Weights of a small mixture-of-experts language model, trained from scratch on English Wikipedia: 12 layers, 64 PolyReLU neurons an expert.
Below are experts of layer 9 (counted from 0) of a mixture-of-experts language model. Rows are named router (the router's row for the expert), up (a neuron's input weights, with its number) and show model dimensions 128-191. Each number is 128 + 32 x the weight over its row's rms, rounded and kept within 0 to 255.
After each expert's rows: "comes after" lists some tokens at least twice as common just before its tokens as in all text. This comes from a sample of Wikipedia text that the model never trained on. Tokens count by the router's weight.

# expert 41
router [126 176 168 102 142 148  79 132 127 171 133 165 135 102  92 143  96  90 113  80  46 129 103  84 158 149 158 126 121 192  89 102  86 138 103  81 161 120 119 130 160 115  98 160 155 155 137 179 165 120 132 184 192 127 113 184 184  84  71 158  91 160 131 185]
up0 [ 65 133 141 117  96  74 158 100 185 140 163 150 123 137 190 152 142 129  68 135 138 148 148 101 135 127 113 162  38 113 143 106 145 124 110 116 155 112  89 126 110 141  99 176 147 199  67 189 196 139 171 115 168 164 123 109 129  96 189 159 255 154 118 122]
up1 [174 179 103 172 152 153 163  89 139 111 139 125 171 118 144 109 145  97 153 123 128  94 116 157 113 143 111 129 113 124  49  82 147 125 133  97  78 140 159 105 105 192 137 153 189 174 131 180 136 105 137 163 143 106 122 130 164 125 172 118 182 126 128 108]
up2 [111 135  70 143 134 136  86 164 129 132 148 170 130  99 140 148 110 195 146 157 190  89 133 119 121 149 127 172 118 146  86 123 130 102 172 133  75 127  98  86 171  85 108 140 160 129  53  65 138  32 115 165 145  93 127 145 145 138 127  69 121 156 138 125]
up3 [155 183 182 140 132 101 161 174 117  98 151 178 100 171 146  35 175 169 120  69 169 148 118 175 138 105  97 149 165 175 120 136 149 140 146 182  67 160 124 155 171 133 109 135 195 137 166  64 161 139 222  72  77 133 135 141  40 137 131  99  92 144 104 155]
up4 [120 149 167 127 104 169 133  94 143 158 149 140 165  27 150 108 105  97  74 155 189 156 125  92  96 167 121  98 116  85 165 168 140 211 110 147  80 152 124 141  94 131 120 105 129 111  74 142  52 124 145 127 141 138 144 176 120 162 146 174 164 128 144 150]
up5 [163 139  48 123  90 124 161 108 154 235 139  98 128 178  87 146 104 116 109 172 117 160 167 152 139 149 139 186 157 127 111  96 115 129 150  85 149 136  90 151 157 170 136 135 121 119  74  67 123 151 133 125 171 163 113 100  92  93 157 112  93 188 137 183]
up6 [157 124  95 129 143  97 107 119 137 177  59  97  98 123 135 169 106 130 175 141  98 101 106  67 151 107 150  99  78 145 152 121 185 143  96 113 137 164  92 108 105 137 110 108 139 113 104 162 114 128  76 196  99 161 120 101 107 143 150 141 156 146 154  88]
comes after: " the", " of", " in", ".", " is", " for"

# expert 9
router [149 202 158  91 136 133  89 184 134 173 126 187  98 114 109 125  99  69 163 166 106 147 123  93 148 162 150 137 132 180 117 111 117 134 127 114 143 147 168  87 160 110 103 145 164 118 133 209 177 116 172 158 194 136  91 173 170  99  90 118 118 122 131 126]
up0 [147 157 142  85  76 140  61 135  95 116 148 147 125 151 140  70 154 148 205 133 155 133 128 129 115 158 134 133 139 166 118 137  56 111 107 166 157 145 158  85  93 127 117 114 130 142  96 153 155 140 142 111 153 141 149 116 157 112 112 137  74 169 186 135]
up1 [144 106 113 147 140  94 147  84 104 141  76  99 166 165 160 153  90 147 123 155  88 117 113 177 212  93 109  78 165 119  96 149 159 131 151 120 111 181 188 182 153 127  93 146 101 200 116  51 130 153 109 119 153 108 146 115 129 105 128 132 151 177 166  78]
up2 [ 80 153 150 124  47 141 133 121 177 102 115 142 133  98 121  58  94 138 159 170  94 163  48 135 110 149 189  72 174 151 138 139 132  94 199 114 160 158 135 133 108 139  92 183 122  62 146 100 133 138 163 122 150 119 101 105 123 137 122  45 128 146 151 119]
up3 [102 204 198 108 116 110 119 126 135  64 123 192 104 154  50 142 162 123 160 145 108 140 113 166 112 133 153 110 130 175 111 186 130  81 108 142 166  96 152 161 117 134 125 120 161  84 116 110  94 124 137 148  54 151  95  88  98 111 154  97 160 174 117 117]
up4 [126 147 118  65 188 157 118 100 126 118 138 128 155 159 105 128 137 120 168 134 167 145 117 132 221 152 119  99  69 114 173 119 173 159 152 100  49 171 130 157 147 173  95  71 125  87 143 185 168 156 129 185 125 167 148 116 166 110 115 125 151 167 111  80]
up5 [112 113 106 128 134 128 214 118 129 128 162 183 176 118 113 115 187  75 142 160 104 117 113 181 119 157 129 133 137 203 105 168  79 122 118 114 158 106 124 127 148 163 124 149 120 133 143 153 123  99 107  97 158 172  90 125 135 167 120 134  81 170  63 155]
up6 [132 111 124 145 109 156 122 103 138 160 162 183 113  89 182 154 137  95  82  81  96 117 132 130 131 136  59 113 132  87 109 130 182 127 121 142 178 178  85 107 136 127  84 165 132 150 149 188 131 191 121 152 158 109 136 105  91 105 172 132 171 140 117 113]
comes after: " of", "'", " the", " in", " to", " by"

# expert 13
router [170 171 138 123 155  57  87  84 178 161 127 146  64 104 141 129 119  92 122 166  96 126  79 134 143 188 166  93 173 151 103 117 141 120  88 117 137 124 177 109 147 108 110 134 150 150 147 182 132 129 157 136 159 155  93 188 139  74 102 108 114 140 126 143]
up0 [193 120  95 118 136  68 122 120  61  67 141 176 101 184 138 104 172 141  45 111 148 163 165 101 135 136 128 114  97 158 121 216 127 156 101 106  92 159  99 110 139 163 166 105 164 115 124 166 157 140 134 113 128 143 110 107 116 158 176  66 185 137 133 149]
up1 [128 129 182 192 148  50  93 145 122 143 113 163 152 137 150 180 157  99  81 187 141 108  86 159 137  76 129 122 155 108 139 185 137 151 117 129  90 124 139 155  75 123 154 144 168 168 112 138  84 187 117 177 138 129 146  93 108 131 103 145 115 109  74 123]
up2 [150 137 142 153  74 158 193 118 153 158 159 137 127 136 104 109 121 142 102 154 115 182 132 151  77 119 145 114 109  65 106 151 133  87 142 196 102  94  62  96 164 141 172 109  84 158 138  82 114  90 143 124 163 129 149  94 198 184  79  72 128  67 125 149]
up3 [101 171 141 149 149 140 109 115 171 163 114  95  91 114 203 184 149 116 146 135 156 131 126  41 127 147 170  71 107 136 141 132 145 130  97  99  75 149 133 116  86 120 138 133 154 146 141 164 132 125 100 124 162  85 133 154 134 122 180 100 109 148 125 126]
up4 [122 158  88 129 141 144 100 117 133 138 113 124 115 121 188 166 101 144 190 169  92 153 162 101 113 134 128  94  90  90  91 127 117 151  79 176 140  76  90 112 154  84 125  81 109 134  86  73 151 129  53  97 115 120 205 157 122  96  93 113 115 162 135  81]
up5 [ 86 113 108 154 132  53 158 138 147 150 125 114 148 124 113 168  92 123 147 135 113 143 145 120 104 106 129 142  76 101 190 154 170 162 122 147 172 125  77 168 128 150 141  77 168  88 130  80 140 132 130 126 128 101 147 110 141  80 131 147 170 105 135 169]
up6 [143 168 153 167 150  86  53 158  87 114 142 145  93 127 120 128 125  86 101 140 102 107 112 122 164 106 117 164 118 116 151 150 188 163  85 140  82 128  82  98 145 187 129  82  88 140  78 128 124 117 121 154 122 166  82  93 188 101 127 144  69  84 137 109]
comes after: " the", " The", " of", "The", " other", " this"

# expert 37
router [145 127 159 119  94 114 147 132 139 168  86 166  75 129 105  93 120  86 109 140 102 133  91 139 149 126 168  98 171 147  81 116 166 103 109 122 130 107  99 145 169 113  72 122 172  88 158 128 129 171 137 141 122 141  87 129 142  92 108 130 142 162 238 108]
up0 [114 104  99 166 114 135 114 169  42 127 118 145  57 170 169  93 200 113 170 163 120 106 173 121 144 195 174 138 166 135 106 100 104  92 102 137 152 116 150  98 127 139 112 132 101  72 138  83 160 122 101 107 146 167 112 107 133 112 169 141 144 125 152 105]
up1 [135 162 158 177 123 189  98 187 153  42 137 104 113 104 148 178 215 101 121  95 136 131 138 117 132 135 124 106 141 160  61 131 103 104 112  76 114  83 131 120 111 133 103  85 121  80 170 164 108 125 140 129 124 122  75  99 109 149 120 174 138 121 216 115]
up2 [162 142  97 109  91 113 131 112  87 167  76 104 116 100  60 149  85  89 193  75 105 177 145 148 105 147 118  48 140 166 126  96 117 130 152 112 116 124  69  91  90  69 115 135 126 162 146  22  97 112 155 172 101  88 127 156 196 110  91 126 134 166 124 124]
up3 [103 160 115 168 133 145  95 112 156 131 156 130  27 112 125 150  60  96 114  88 168 118 113 171 168 103 149  98  90 124 149 139 151 151 175 113 122  91 129 123  98  92  93  73 157 138  97 179 196 147 183 102 106 142  56 132 128 134  94  97 138 160 191 159]
up4 [138  48 184 185 171  92 151 108  99 112 150  81  72 129 122 112  72 176 140 110 153  72 121 135  58 150 146 158 143 182 130 196 168 140  87 115  99 101  95 143 191 132 152 130 140  92 143 147 160 161 159 147 121 114 100  96  91 133 136  82 142 179 121 127]
up5 [141 115 142  98 183  62 158 184 202 214  61 149 138 136 158 142 136 115 139 185 172 130 117 145 143 166 184 140 102 178 125 181  90 102 145 141  83 138 145 153 149 118 127  82 156 140  95 127 131 228 114  78 125 146 107  75 165 157  62 130  95 134 183 124]
up6 [130  86 168 108 161 110  96 139 173 122 150 171 177 129 132 149 104 172 126 123 123 133  72 109 102 122  90 140  56 122 103 121 108 148 102 143 150 105  93 144 149 155  85 149 177 147 141 122 123  56 176 150 144  67  77 103  98 147 144 119 133 134 156 118]
comes after: " |", "|", " (", " United", " World", " place"

# expert 55
router [148 193 208 123 120 110  60 115 159 154 134 161 115 102 117  91  87 119 106 134 122  90 109 130 152 124 134 166 112 116 125 174  91  67 105  83 140  85 162 181 120 138  52 178 141 143 146 119 131 106 150 161 133  57 137 140 182  81 124 195 124 117 151 138]
up0 [155 135 136 110 165  98 102 162 124  72  46 122 159 128 140 123 160 126 192 200  66  86 106 110 125 127 156 126  91 115 149 108 127  72 113  91 122 136 167 131 162 186  57  96 152 127 112 135 153 165 147 130 100 122  83  85  77  97 188 147  83 104 174 130]
up1 [100 148 130 145 121 117 137 151 132 135  99 205 129 156 101 171 157 168 200 150  73 159 156 153 111 128 165 153 150 171 112 194 164 131 154  90 130 126 138 121 104 153 127 157 153 203 120  79 117 125 165 112 121 115 123 152 163 131 149 108 112 101 144 131]
up2 [166 168 138 181 189 156 129 166 127 133  65 163  96 127 121 105 131 108 142 101  99  87  67 140 130  78 100 173 147 137  85 133 114 178 146 154 112 163 145 199 104 140  86 148 115 174 160 161 140  95 136 152 102 114 168  73 107 107  87 141 143 137 166 163]
up3 [142 120 176  74 118 140 114 169 178 124 163 159 124 129 164 123  94 127 153 119 137 162 185  83 134 113  99 166 148 122  98 168 107 119 114 106 134  82 129 153 115 130  89 140 186 123  99  82 152 128 132 152 152 110 107 153 131  90 214 146 123 132 154 171]
up4 [143 198 133 191  91 111 102 138 175  79 128 155 126  92  70 155 110  98  95 154 118 166 168 111 119 125 108 166  74  98  99 186 211 106  83 138 101 153  95 152 135 130 136 126 130 106 158 129 111  94 184 174 112  99  76 114 123 122  81 164 150  84 101  99]
up5 [100  77  91 116 102 149 181 175 104 118 110  99  89 103 125 140 122 161 101 125 141 113 112 141 150 160 143  63 114 147 118  89 145 115 162  94 139  77 141  60  97 155 154 107 128 103 165  81 144 177 128  99  77 181 108  63  86 117 101 143  96  79 177 119]
up6 [125 120 122 207  94 104 150 129 207 157 113 103 126 180 125 122 151 118 123 106 149 119 151 156 105 128 104 112 113 112 118  80 186 105 128  97 111 102 200 139  59 206  68 123 167 132 128 139  87 155  89 122  93  93  96 154 137 137 121 160 156 120 124  62]
comes after: " |", " 0", " ", " 1", ")", " 2"

# expert 45
router [162 187 155  99 134 157  76  86 141 155 108 163 117 112 104  88 134 114 130 161 114  85 133 113 145 179 161 120 147 170 118 122  74 124 132  72 119  95  99 131 141 121 132 129 169 173 143 147 172 108 137 183 199 109  75 179 179  70  74 147 119 134 119 167]
up0 [148 179 117 184 105 153 140 158  89  66 174 107 154 116 123 150 169 208 120 158 144 154 158  65 156 135 145 161 101  89 128 132  89  70 111 135  98 119 115 110 129 152 132 122 163 108 140 135 168 136 206 197 122 168 108  94 156  98 118 172  80 111 123 150]
up1 [117 138 123 113  86 101 116 167 146  72 148 187 128 124  61 154 171 116 157 140 104 167 126 167 148 152 126 147 156  91 191 185  86 113 143 109 112 135 119 125  76 115 126  88 104 157 172 102 195 137 158 143  75 105 121 108 130 138 115 119 183  99 136 149]
up2 [ 93 134 121 159  87 156 135 162 145 162  96 111  73 152 148 122 144 139 143  93 156  69 107 149 102 169  82 131 114 175 130 191 158 141 115  80 136 218 119 114 180 172 164  80 187 134 179 135 135 118 192 152 157 154 107 138 114 159  99  39 146 130  98 129]
up3 [ 76 165 170 102  77  81 154  99 118 110 117 120 113  72  52 157 119 137 195 138 116 107 106 122 159 159 189 158 120 104 128  92 118 113 159 147  74 134  86 153  84  90 189  87  96  97 124 132 158 100 147 173 127 128 129 125 164 180 116 212 151  71 174  72]
up4 [146 105 197 117 118 151 144 155 174 165 163  98 144 126 139 100  85 113 130 147 125 117 104  81 117  98 119 155  98 167 129  62 136 147 178  86 102 136 157  84 161 151 177 179  78 140  80 177 118 102 146 121  95 171  70  98 111  79 130 168 153 122 128 118]
up5 [109 134 108 127 140 164  74 104 109 132 136  97 150 123 118 124 163  84 110 106 148  66 120 125 125 155 128  98 134 179 102  86 125 106 155 138 108 103 143  46 112  95 199 141 156  65 167 103 124 171 145 142  63 119 113 117 146  89  94 144 127 118  90 146]
up6 [106 164  70  93  99 112 126 175 129 154  91 147 148 147 219 162 165 184 154 143 146 138 168 151  96 163 151 204 101 150 105 103  79 177 133 122  96 138 124  58 134 122 128 131 146  82 105  83 133 151 150  90 131  99 132 134 165 144  95 160 153 175 133 118]
comes after: "s", " to", " of", "'", " with", " for"